{
  "hidden_act": "relu",
  "balance_loss": 0.0108,
  "head_dim": 32,
  "init_std_up": 0.031,
  "lr_mult_up": 0.8
}
Below are experts of layer 3 (counted from 0) of a mixture-of-experts language model. Rows are named up (a neuron's input weights, with its number), down (a neuron's output weights, with its number) and show model dimensions 0-191. Each number is 128 + 24 x the weight over its row's rms, rounded and kept within 0 to 255. Numbers have three digits each.
Before each expert's rows: "comes after" lists some tokens at least twice as common just before its tokens as in all text; "comes before" lists some tokens at least twice as common just after its tokens as in all text. This comes from a sample of Wikipedia text that the model never trained on. Tokens count by the router's weight.

# expert 5
comes after: "'", " of", " in", ",", " with", " to"
comes before: " ", " first", " a", "=", " re", " f"
up3:140115095113110143083099139117135152148116140122132131109144119144110139132104115117119120126161095131119129099111151090143097121096111141119164147107114118150163098143075142127131117178151081153149116103174124090109150149115120173109129136140138112115129158144149140076099079095090110110152134135141124181134107098184095106141128167146120078164109111134118083126074126109147127110144103109142120107118122117096111124122120119167162166115118135133132164117163148160144125135096162158113118086107091124122136112137131168082099159162176155129103118121149188112117152128146111148
down3:150164146159143144155141120158106124084108119088099112166111133154136110117125179132167120146101136120137136103129134173120174130092141120152144093137145170123087146137130101111147078081130145151117192152106106158140085122112152091147148148112120126127088118095135153147150162178158103108152154127152152087119128155113140160071113093137167141107130170160124147132183159116109126138116112148095109163163142136121126134134130140105129100148132089101110131151112104092155138096166096128128132152141137097141127146145150115141125096126131111139119143136102119147149099164119163091
up4:151099139138124135113130138117136158132128147082153098117108128119136106147112109089157115153152101118111106093077078141153147130158132146096103142125136119171098130148106156101112146134140153123158114122144129189139111133135106156108090122105142107148126122088097090133096141073106186125167157142102088144113116119082141141150100188133173150125117119136130163081074126157097117118119110110142077105104132107121125115155155143145177182144106147167135154110123114179118112098144142153093151126122133130125110128181145122107120101120134130149112146129158156134149108140104127131
down4:106136178108112170136098103094134154133147123106113123109087134100154118112115122139107103076099133090168145150145108153127115141089106111147164122149132114110138092173133124117096131132120163124113144123155150109142130184109100109173142107138132106148088084137130147141128130137105110124065170121153110168122122118105096111140093115127105101142136151085139155170136164141152111135137142150128133142153140172158109141118117107138108142126176119103092103089136130104121114140153118131123097082103123087156105154116067117105100151071148109107148142073113102160121125104122124115
up5:106150108109118143156122139146141155168142168110087116146151148101078147105106136160136106124175115123128104176109133125096111137127068148144151161134104126118128148131103117092108108134121167116077139134138143112132143147104121156106124103102116142164135116135132143125120124159133100118132115207117121145064121166163120091132118145130159115165143126158128133157161117122159106121135116086129140177129155151076124141145147168157138146138171145132055129121130152129123103124114086146127131141045124173132109135140115171121140145109101125138110125131130161119112128123135081130
down5:116068123165072088141156150136092089153143100132126100077118108135148126131132152135123131107140099120081114091113164127117126133113160116070087094141113152137147116139171107162181107134139144106132129151103143145137086083141120101131178159108133140153104167126101155107156146128128140140162132102093102109144162115131143142160142125148171154090142138155176099114137095118113127136098088138137123072109096115172080137119146187126118136129137122147164120163122111150136124137120143169130109077140120075109133104134127132139125137137128110134142121132112133138122124139093141126

# expert 22
comes after: "o", "ro", "lo", "e", "ri", "re"
comes before: ",", ".", " and", " in", " (", " with"
up0:142100144115132156134098153120148105150110156151145135112108173136169129148118087188160109087133121113085133110178124124080130112136124133149126189117133144159135150121058125111127091132139086121116100119107150162138125124107113123155112114154132154136146151116156150124100109134148131194169102153115119140147101099081174162154151143122113122146113098107119131118124082093132146146156139100135153155111119160106104158138124130113118167112168093133095130139127141121152119110148104148079132120156170117090093127135155151128144153189130113134137121133168139128136132124155085151
down0:123141169120132092110115114174172128140152135107105092104129080126114156116163121109184137139131103122143122118122154123067147159119143125124172111112138123111122091128156141146136133136124145166072135125124116109120133174176132129143109151147117103137142147091127137138154116136122147124132138090099067142180147168139143081115155126125145097086138109184095110122142139119141132083103105104124122129097115126126103157122161180072109129095114113114102152104122110089149187111106121113138135123159116148142150132158112098138108145120129149172109103110071129130118161095111128144
up1:155149113130119149150112152119148142158134122154123134102154075161112142134095150110157150184119181116104146124148163134103128160123105107106123143114094143123096133139093142122140136136115121086121106154168135108152083124128154113118115155102111097059116129107131104089125148152125137124152147156163146186105156133138118117138140121128173140142124150131154099116116159144161127104078144139153140130148110135090133124125122105123106129115127159077174159129122117189161150153161171139097149105092104109121084129116112158097131154193121104115128162118108100086145149122113152117
down1:135159160106131102146109121134162125120174119149107133147106128058181114121148125102138095118105097115150125151133133116115114163138169091105141122122125106129121113107097117109096107139127099143097164125114159115140132102112147143166123137108160146093083135139108089141129115130143164140147136100099123101099102132145118133092099091117116140159143141093052136141147157132157094105097137110102149111082132111155097134115111124172158134108112138117113156135081136155120139128126133135128066155096140107151074123151163085118107132132158108127095078134161106140149111162172118106
up2:079148121172115128117114139151154142136152113108137078124160150129157110147124148136175129157105169153147119141115151095087147177093121105126141102132108153190085101116125125153137114102177147112122150111137133157105085117164130127135105137140116148105101114139125141159151163109094150095119113151154107173071129136110090146118086102109145125136153125134075149139125107105163147136087114095116136095129118144100152091135142116123123102122128148098100060148123165145135124118114140131137153135101118124135157085142143083156118138161112118149095110137154131145119080092129127164
down2:142113140119145118159150111129115122157121109132140110171125120111134126190113124155201125109171135110131138102122136152133107145132111111144140131124133102146171082117131165118105127152104081141153097162143152139107113130109153133109102123116135099128108121162185101119122116138118093136114134140184150160184182133140150102093161133127148133078135115115127121122106116098126086113120118135134203139181153088149092153148153109106178152099133116107145134127129156067130128127119108124113109081117113131152141117159115176126121157085128123114126139094132143132088142107109152105

# expert 30
comes after: "\n", ",", " is", " was", " as", " at"
comes before: "\n", " The", " In", " He", " It", " S"
up0:090158132151134156113101123121118116127139092136155152160103140118119162087085148142170116075125135150129086142107144117116105166165134101147129141112144163110103090108160192131124107129161115169115153129114145101118119164092116153145111125124150143130117073121118086099126122101098106145125157145149137128094104111102123120115131099118137133112128115178166112134089154112144144161158124087144146142122117142111117140152122103214128144107126117172134157167140131185124146092109143126137136128129128117109190123190130131106119143141128110103146112094163148124141095104116143107
down0:182103123104162133119127130106125127117118142134125119095169154123116137152165117109137075150143088140149133120124116125133155099090112114140103134111118124178099202129103088143148098143146104100152161100113172140151123130108127148135073135096173178142153158143163136144116144105133125163166131106122084120149124131119127155108130151131157139111137139102112140131148100145117128145131109172160154161139149130155146119116127170095145113117127178108103103124148066133126123114139123150145148121165166170135111135131137093125148071176157120119121082160164111145098126095097118132
up1:163092133152159178113122132141135203210107135148149099135103115122124144137114171129142091152117100160118115096112147112158146124113117150120140101111095086105129119144181116099125098097131118124176127137171113140159125117137136128082108109118156111131122138139149108117138082129148143127116107186138108117136126089089140143115152126135161151141100177123130087106102183133105121109117176137132163114090113105113119096160148126136115136087121127134147145125128110071161121154152122128122106145130132128148107098120142145137149136114106163090137109113139095111114153066147137142
down1:122117126095121132099130120105154103151146106090139094123144135157095148166101138136123142139121144136102106159132148155112107128125105124136123133125130180117101130135090112162122135167121164103107161151122101161107143158129143155165106134102117095139144107151143101148115142145085107139119141091154158121091149109180125124124092148143097111114160138129137184154125148148163134138113101116149148091155136133172124149156153083139097099175149139077115152134093125133137141122105136126187127109107114175141164209125143146134118074132149131140103113110077115094144120145092162121
up2:142100145139134149134120140127144155162161103154152158122112157105130098124128116132121143154108147126176140162151126130124136106123051133130130078131131115134120113067129126124135124145148129139099117124161117165117148091142134121137119132142119173122115116142122171115097098121102087138099133148132159134127105110147094133079144142154145076075110108146150161162145128110128129140135159116127104159125151088135108134094121122122139133141084172140081166121124141104098155131195170115134056102107179144149160152141125164094125093138137147136154179147123158115098147113144115130
down2:108156115140142163102116092134131121139134127118134131090142181148144139137142153165106138138121095114141094107139109136128171089104126134100096131130147110131123156154102160081098108143095159118128160121115159088106096156129141113124116152151155124130140137122142165170126134113116137121108155119151129108114112145151131098204123086091101187141105151113085158127111100075126189123118125158128113106116103148121152142107102206089149119083109162092119137108165140115136148111115084130132140117123126151141127083117156117128111132129101133121130140121146155168153131143134126192

# expert 26
comes after: "ed", "s", "ing", "ation", "ated", "es"
comes before: " the", " a", " The", " his", " 19", " an"
up0:147125116089146150189098124149126090130072082135132119128124098117132157101112134167078144151136128100158110101139078188117148128163092151140112123137120118133135140123150111083161064173144104129124173140164131123141123108099114123127126139118118098150098167093120117130133127137163129108120098129129178164142128145111119133132137153108156131126098131125108111113148079124134138121136137109133112183169142086135128132169153121137143105152101131134137088107137104133128155094140147072132125161122154100098155122148151155154141119131124104106094135121170156165087171085125128117
down0:139133139136118081106153136098120143148157155107110165116116125129129086142135103109165143104159150133127095127143155073113090109097158087117135100137113121110144119133112114145112180092060135119173061101097092144133123153136133114140163168147119135144120126127119142144119127109105096091156172136087102155081128140110156155116133123150119163165130131127127123126113128176143125168102131122108154086099129152107107164079114147114117176123112107083138146103139131113141110138163109146104110098108113168124094132113159107103150153109124144140173147145093153121116086148115128138
up1:121115124148087067105113175166132077167113103141125142163093119170145136117063113129122144156130099087087136161172125184132104143116150127134160153115157165123121145161124130093080136113143140139145108111091145120128165174119161134106098124107152112164162115100085110095110130111134126095089116115125111170121125137107106096116120102126074129106163118112165125139113113175120122139100132153152129115129132139137130115113119160102135139100104141115095115131106155103131133105138142124147065147109079128112097115091136120130138108165151149115134095116127124128143124148115137081
down1:147143113131155128124173093125139141080179127145131133108068113083134121137150155133103110130086169177154075101097111119097148112111137098128122121155124151140097112097107127145150148162105111118103136139165104176135136081123125118113131128162146144122109107134181135161140129158163105141144108152161166119125119109117140157135145110124204102143106131120128129171150167098171142119144137132096149155117158144137119128163168103158086086160145089153123125140156120142136117113123105147101163097123152127148179119122121148102103118092127122115141101118094125142108100134128116151
up2:123132120156135132135143126159148111155114138090102153169118107133102115157098145094182119180100090129149112131146135110106107113143106148095122175115107108152111121112163147139104133151091110167137123109160115116086159143129162122158116125125144123103134130154151160113087139147185158136135142129139060149125117143168139101146111121148117104150132137129128139180144124139118076118136103142154128116123128110132133078123141152121180129149085110090104107120091137146085103094120126104154108090131131143122116121101108121141169152152147116109138203185147146156133152123091159113
down2:122119137140135189144158116132118136167090130063142156122146131096125111138130132126133137162146157136107096141147157153155111140144136128145132134151124163117070179127156122097122099134093144160130120113143143104137113151131139130110082102136158138100135101145081164105105145146157142154139119112083122111149143085123171125141122101163113139185114127083106145165143108075095137096110114104148146140098121118178119103112129111139167125125149113154143149099151124146105146153136191159112097133100157091166129124117159103125140136112148130135103147146107135126149057095146111110

# expert 11
comes after: "\n", " 0", " 1", ")", "%", "ur"
comes before: "\n", " 0", " ", " 1", " 2", "-"
up0:147113095149109135143126129145092115094122135098108139127133122132145092109084136138147095153109066129159167124146082106127141136145150111149157108127168129160132104124165138134156090157091139121156146103167135131109125135145128162142139135122095100142106103108162126122087138122152097085090134125148075087137121140152139138101142118124162158133120078102131126142109087145098157126153141110125125101125147147190112117109147095138165134150120121084155118153140140117137134092147124093107173149163108071113091063095155101138134097149113125140150134127149091140106131075142128139
down0:112126157169139186122160120156086107119132135056076103114094135109155131135140126108151149143175159119139094133093127124122169160154116157120099199148088135152084146127139097155138156112093115127147121159113109170116132146143145135171120148147132124125097181143127174117164133126128123144122157140126107120121133127145117105131145133116070111156099133146160122147103131122106150122139153126162137113135121142123092141112123082163143170146130135133105129152149122157179131135097094168156144118149123141162103133170166134119124161128090094120102161121128120120079133101119131122
up1:126127085106087132134134107123124099150097134118155141120141135188123124077107141128127139099147115154112134099118152110148131090134162109119098102104147168132111159125180163166159109142100117096118125105104117139130144142157125129101142142104114109182109126148116127156121139084143102138102117139142138132107096112084093120084163140103070148090173110125132149138137181100099142103137142146137099122155109142119110138121113142141105129112177134108125173121133119083126076123131103104107145141144158059128095147149131091127137148106142170131139114156142157129206111130120132135
down1:115116124108133134116104139139179100085112115145122103138126123160094116109141139172135116145130143142120127150127127129140141141108150157136124106112122132131112091134131141137120189150093149124109134124091099141109133124126109092103184141123102151084122118164131080164153092159107106138144155157092104156140072162072111172069161150145087162087148097144136139120136076100106113109133149175117143150125096138104143134114092104138173144120164145149123116088117130097107138081103142165137120166136131101139085114161106101117112114163139135129137090153145140089146119132118110121
up2:121119114102145148097132112118147129135138098126150102134134154090121135152077119071138137122088128128131112161112139131153141126095164110145161138146146112079168152121156109155143103127126135124124139118137167109100092142146084096083120177110157172140141148125123133097148167103133119151137121118120112191143159102176119130119155121142099093101148126089109170160137108125156135167150123117144125122165146144129117114154109127130093153132113099138117096121166126081111122120133113119178178126124132132105156152165139166110106146188059111153117157095124135155172144122127130138
down2:126121123097063140121177135102083087100124141122148102102144125120103129119130088109150138134142143119124140133139114162156109127133094144093115115130113113118114078115152082128140115119107138147098107146118132144110103135151142123145125089119156111107159121123148126085079087114119139126168140111130130136076112164157170138180172138111129147102175118101133116099153111136142112122094169157104153149126098114113075119121175118090111080117167157151111137143127122157083132122181124151131116119130140156106115140166109142089096082153134155129102111144121119140146140139197126118

# expert 14
comes after: " ", "-", " |", " (", " c", " 0"
comes before: ":", " |", "ed", "•", "es", "ation"
up0:136154109144126091107110154106138124141109129127125147133132154127136104156134105120095099135161129113169118135096124122142189140108129126117143107163149140139113096156124133137145111151153122120132139162143102135106145116114128153122091096134141140177154165109122123132133150151127104084100113147124154089067145078129082103113182134141131164145119137144147178118107092124166119101117112134182141139127107127090106135123138082102110164176157105093092128130111082110100155100127124122072116126119193142162121119137158124090144113085107148161159171097124124094118131132129124164
down0:102112179122137152169109139155141086168140137137151120116121120103136129093136120129155135146162109110160140143130121130124089110127057119147101124145112139158139143103120143106137121134093169128117123122083196108095145116139147141116067161139139152130102121145101160100108114090094114137122106131184173109114120120092114126091118162134133113099112115138101141105137102134138138155131143128125136105101104131154135163129112151167137133139172120131103179135169155160165111156141135137165117119164151102151112075131074116097127146158149138149147154142160118078134083118140152109
up1:152146170083109147127141122156133091129146130103160123142138171144131131127128139106165165061129145129175104098141121099118109132118117098131120130097130128132126163132120115128108151133111126137143138123079167122127110175113128152099100133131146117121117141134118136092161110111128154107111130149135119086148128098131098074116180172137079118092085094185142110107108136162117132124181120149092166124132109128137123135176104147137144116125136143139089104141136124140136090157145139166114089169147173092115139133104081149149132100183092129132179136082147125142111136136105140136
down1:099129152123128135154126111109074101084146150135151102110130126141188121143104112162128089153151165130143144107112155086141177135145135122147097098088141120163167096135131126127163122136115141096122136134116129136097144156104141163184163118153118100192113097137137109149156150125125118107146150157144138127129114166113130132161108117150135133187115160142177105128095118129158127093136148145142149139105147150152153152092143101158102130113147142150140167132131148143151111109107119117077185141121121138105106118141164124161109114125139085170127112145125157092132127090107192127
up2:098124152153149121132126097107104170121143114138154086142162124125168144152148078141150133118144108149157132114116156106134151101117136120159144130120108137111152129150104166137128168107148150113102181132087148092138102111101160143072119136132126136139096137161160088069120184137096122117118117155157137116115111118086127166130138151102120155089150142103102108151152125133148158147102113129108174131127158126093113171104159083164123082104144147157082099153134148148108177124091111123128151126143147082161098110150130113144086126143124156147136146096114142111148112138098147145
down2:136064109101113158141146126159137077164134169138104110111116110099130153118106143092132145182141103152114115114137123136133141151105073127159164125123155109115086140125150117117140102150135110119119121122141081111111118132147096117120146096128135092110150094114104083164156136175163130133085136135147098147120144104100126105112155143136082107125157166141084164093144093104111117092126143159144131124098086118111114101099124147098097127107103127156184123122087147127118132171148150140139109140108125184128088134136136119127163114143103142075149118132102107178119149153144123109

# expert 4
comes after: " 19", "–", "|", ".", "20", " 18"
comes before: " |", ",", ")", ".", ";", "–"
up0:129095099133115162109134097125161129099128114169141135142149147167131135124126136148179104090072071106136113103122143147143108172120106174105160127110162152127124157126130104120135097146108137109089157116106131103096155170117126104125122138159114096160141178113147133145150161103084130096125141167141094097116129113117109144135104118147105147159091114178087152143098120143141104147154123144138100130166127159127146094131133157082121137116169127181115188160114138128120139123104129084177138133138160111123128135102113148068134120100144121120160135122148115130107157113121111169
down0:132120129134140109133107164100123149130073162133177157104159124148155066151101126155128104134116115167126141182111130150116112093111156119143103133126107140116126118091112164127195156132115124105187095123141089173122106142166130088147155140117164086107129118127150138145150157082094126106155075112114139142131128087141127126110163138110180121157114141133130154150147126130143153087137124133169118112108131106127131153140113154144122107154097140144156150159124147113130153096110118128134158135112123096095159097108142097185130126121126086167131158096149163093125121150103136131
up1:150127114147145141104164114160091156126129137133144171164158120119197104120107111125152150139121147135170122121153158167106157160154115116106121097108155137123065142160096096121090133127101138166133120100132111113158111151125094112150105142126157132160125127146173106085101150128085127084130123136114098170140133152113106118167078128138090127141128154136107158145170116139126155135135126125139120155149120133107105150121118094106144192142138128113108142132092145101119144169093131106195095138114101132131125148125110113145121168076136106088149062119144126108115149130128139125
down1:162141134139129103136093090159148140110154130126116139175130087156117107149140098116117099145114134127124141148144114122158168130126091099115115121152131134130180082159089169122134121130133135129108134148097126156080132141086130188118118148100150129095094126132116124203165078094175134122132155110120158138133134171146127125106152115159116147114107160091144152118070109138131148127142097124146145158128096098123108134105100132083093092161104134126144146146167142107122170079144113126119098122139126140062113152099123119109102087122108151123125127139129140135159095117114125162
up2:113138136113088168134116145144141101157143128148139112111110108101141126130130171121123132097122098129128129141078077086098137118184110160129117121091114149114114165126154157100170119129101129118097149134149159166115083078134133108136167121113173159092135115129074154142152157112152147079141124185123128116179100145114139151099100159114155164104193146096123113120148140134128141078088108100096123143160140143127115125143099092142113117121118101138135187120107122120105125096109108144114121098135157151153125121127128108121129104174123143121078128130104136136118145102133094140
down2:128142140119130074155156139102138147134137119159101163121185064118110100166142130132151138140133122109083162088164159125146123109107136127140104086126156120157148094108129122101142116104131131126141131120116141111127141146102112177193122135128094075092122144123129109111125150154127117084089113107122145164123099145133113129150123088188132134125094128141162186126129152121191123118148106154113125136092125142118189112111130144080116146121133132151101120101188193113143125135117101131127137153126139106120112136149138166107148163113164153102135111157159111120128120135139143139

# expert 23
comes after: " |", ".", "\n", "==", "===", ")"
comes before: "|", "\n", "==", "-", ".", " in"
up0:118115130102132147133088143073112131136106117147129121073128116095107124120068102145122150154133129128100089140148164132126099117138113098187095101146124134118156150152168136146077142134082141095120158122126118136132139123138138126112098134133108127084160163146177129101076084102134131093133099119130100124129132140131144143170187135096095062108126105129105096101144122140177113117141152090097104127118136110133143111134143140132106096086134121114112143142109116107130153147095140144111140137154079135132148139128146115114137135174099090156157075152082135143137164114101135141
down0:097123162139173152135125127147146119130181110148119146153096147160141122121124118063129111087094142142144136089094142164139155150135129136161124120070137145128143116157139131162113133183116115102130094169128132161121145075164152078124153097129169164144131116095126166081140158126090120123146120122126125114146158127086087064166128108135127100117136111104109144133119150111103094148109139123088114197152118114145095173111095123154106124125129143152111111109175139147116098137128128114141125135094142147132136127128152147148143160130132073114132094141154124141125159131147105116
up1:151119085104184085163159124133136104208117162125124140156131127135089112136123113125087139124111113077139138132125116138166098107148129120180133139136116127094128130130101092079089135136067162125126140147121158090097129135152127150113122094120150139146134154153091157103067131137146148148154129086126117126122134166148115123154102099137111154132139116101162127118113180111126171131098120124131140100080143096120116169113143147110107125173169124126073171155127132135150114155120112089131162137143139135164110137122134132090123124122127120139161139096105154157112141115166128144
down1:121147155141088138091093144122114126115123126139106116128161151110126152131129156160163113141119132114122123133119149121140171170121134139080139106112150119124123148134163166118148128121168145077150139132128096161109159111101138110138137140114175153105083109094124190169177144070068145139144137151098130140107135115157111145126120140119125139102113137181122083178113116142132111119112125097145110165161148176102083101149144119094165116084105099126149150109135103143110104117098151135130098120129107152139085136121112193103091118134140158114121125147145121131183132125108125114
up2:152130148148126146080126113124158092114109101149155097162137145134149136173120131167100084082126115118140117120161106138112146160133150105099102137138106141137152100142105148145126105140141185083082126104086143161116147145127129110124168095150091106128144117118165119136107101142066123103144166128156137177132106146111127094137108093145146080152137153166103125116109138094137152101144115197129145168094107137130138116130142141138125124105184129142150078155140162096129151130089109107169124126111162125103131108141130150121097125160130098120159125130149084108145161143143142129
down2:087102128126132121168100115106123152163153121108134150085150111111127088099139096104107170157144114181082160145059152134150106125127122179163162099158116111160116147110118157089143092092121091144137146138149114108128109170114151116122127124127130137141099119134134136135104168097109137130106094113111127140156151126164132167087142151132146148107134067133119164111090105155082150130144134139133147140115123096158075150082119133113098161134153110099105153131140135116138124128134133121088110131118127098139153150168111130108145096129094130157130090170137157084118087114144134125

# expert 2
comes after: " ", " in", ")", " In", " di", " ="
comes before: "\n", "-", "est", "ual", "ment", " is"
up0:122124098178150107130149140115096142123123152124120160115113143185108169118128129078135186109155141125152158136120101107129113083129160100118105077098146129102132124132107122110113127107143156121102135102114162177097153175107157126104130122140152153092090140096095115129120143134143159140152106158114072108146120087176113143131134118174126118164108098142106158138086116110107138138144149114118160140163125101132107145127121147148147111115143132113109152156118124119121137124148124127141094126101164140105103125157090106100074104118081141122158182130135106172113120095063116126
down0:107158173086162121087123131160138106149145144094111110095066108091105147109184112164135121149106159146123098144147115110113150183150160149144109148141103110140127169123146166140159162099140133121114118113162077150144120069132145139163141150153140103138144182085128093123111122119085093163168127128137149154146118125137136122140124117129144111098138157151137115168142127140135129117099142130101113118109120144118110122164190137135122125143071133125114116172126114104141122127102121100115139159109145122099142141116140135081144106139142121101159109088162133087124106149160130174
up1:176137080126136124116147124136130169117125207130147158118122130105157105138155112118111134163133113137120164153124126142117161097159118075158104075104149138141116111116147112154105109122157151129099149143195157171153097106160129086089082113114116129142094111128147110130106096113121117108138151107127127130111122169126149088155148108132104092147152095102110145118144154107133147122138128129112102161147181132138123109178159154131140172132132150156119125128105149144120094120124182124133107148124127113124141103146124111120119105126114143178132132124146123093143190115082159180
down1:096137149105088092137137102088159079118134118101157108114112124108142145122110127126136113132130127126143150145118154106175099151117132122145141107117098129147129169091128138107149116101133107134142097101082120129143166107142112169128125129159099168118119112131153151160114153137164110155097135129126116102114172156127140117104135158112135139168134096148147095146167180194079137158106170114151077170104094102138143095110125109086096150162164130131132111107147154147117098094122112125105171118154126113165135090174116157095144161087116131137121136140144150174141101129141122123
up2:191154097105108131123151142085133147153073160102100164141137079148112140146099119137111095147146187140138124109148132129078188130109128137118161150142121124107112105134188117116093098126138139111169095117105157105104130135124146100074093131158134107110123136157115116105100142136132096113151103103125100152117104127079125161164123137112155094189117128125103172123120129082120133139125169118134133088085133132101142096109150158114137143140121113096124175147127098147110121132118143098143149106118135167130106162128085122180130134157136162118139151123120138131120117113137106146
down2:126103175104156145140102155135126130061116108160133138151133114129124121137126147176096104088107119124127116121153110121134129107116134130096112080128132139132119118142121118159115095128128144186127130113151152130170160147101112168142126180149113153116110123130124107126136096158087112120103102070134107142168137148139160114088095149144121141134172144138124130120153117151151113091099159122124120139151084077088151138129122093139142117112155129117156091130142118098168122151104169155075117137100113098128128115129204116103155122168118124079144120153194093123127150144126134118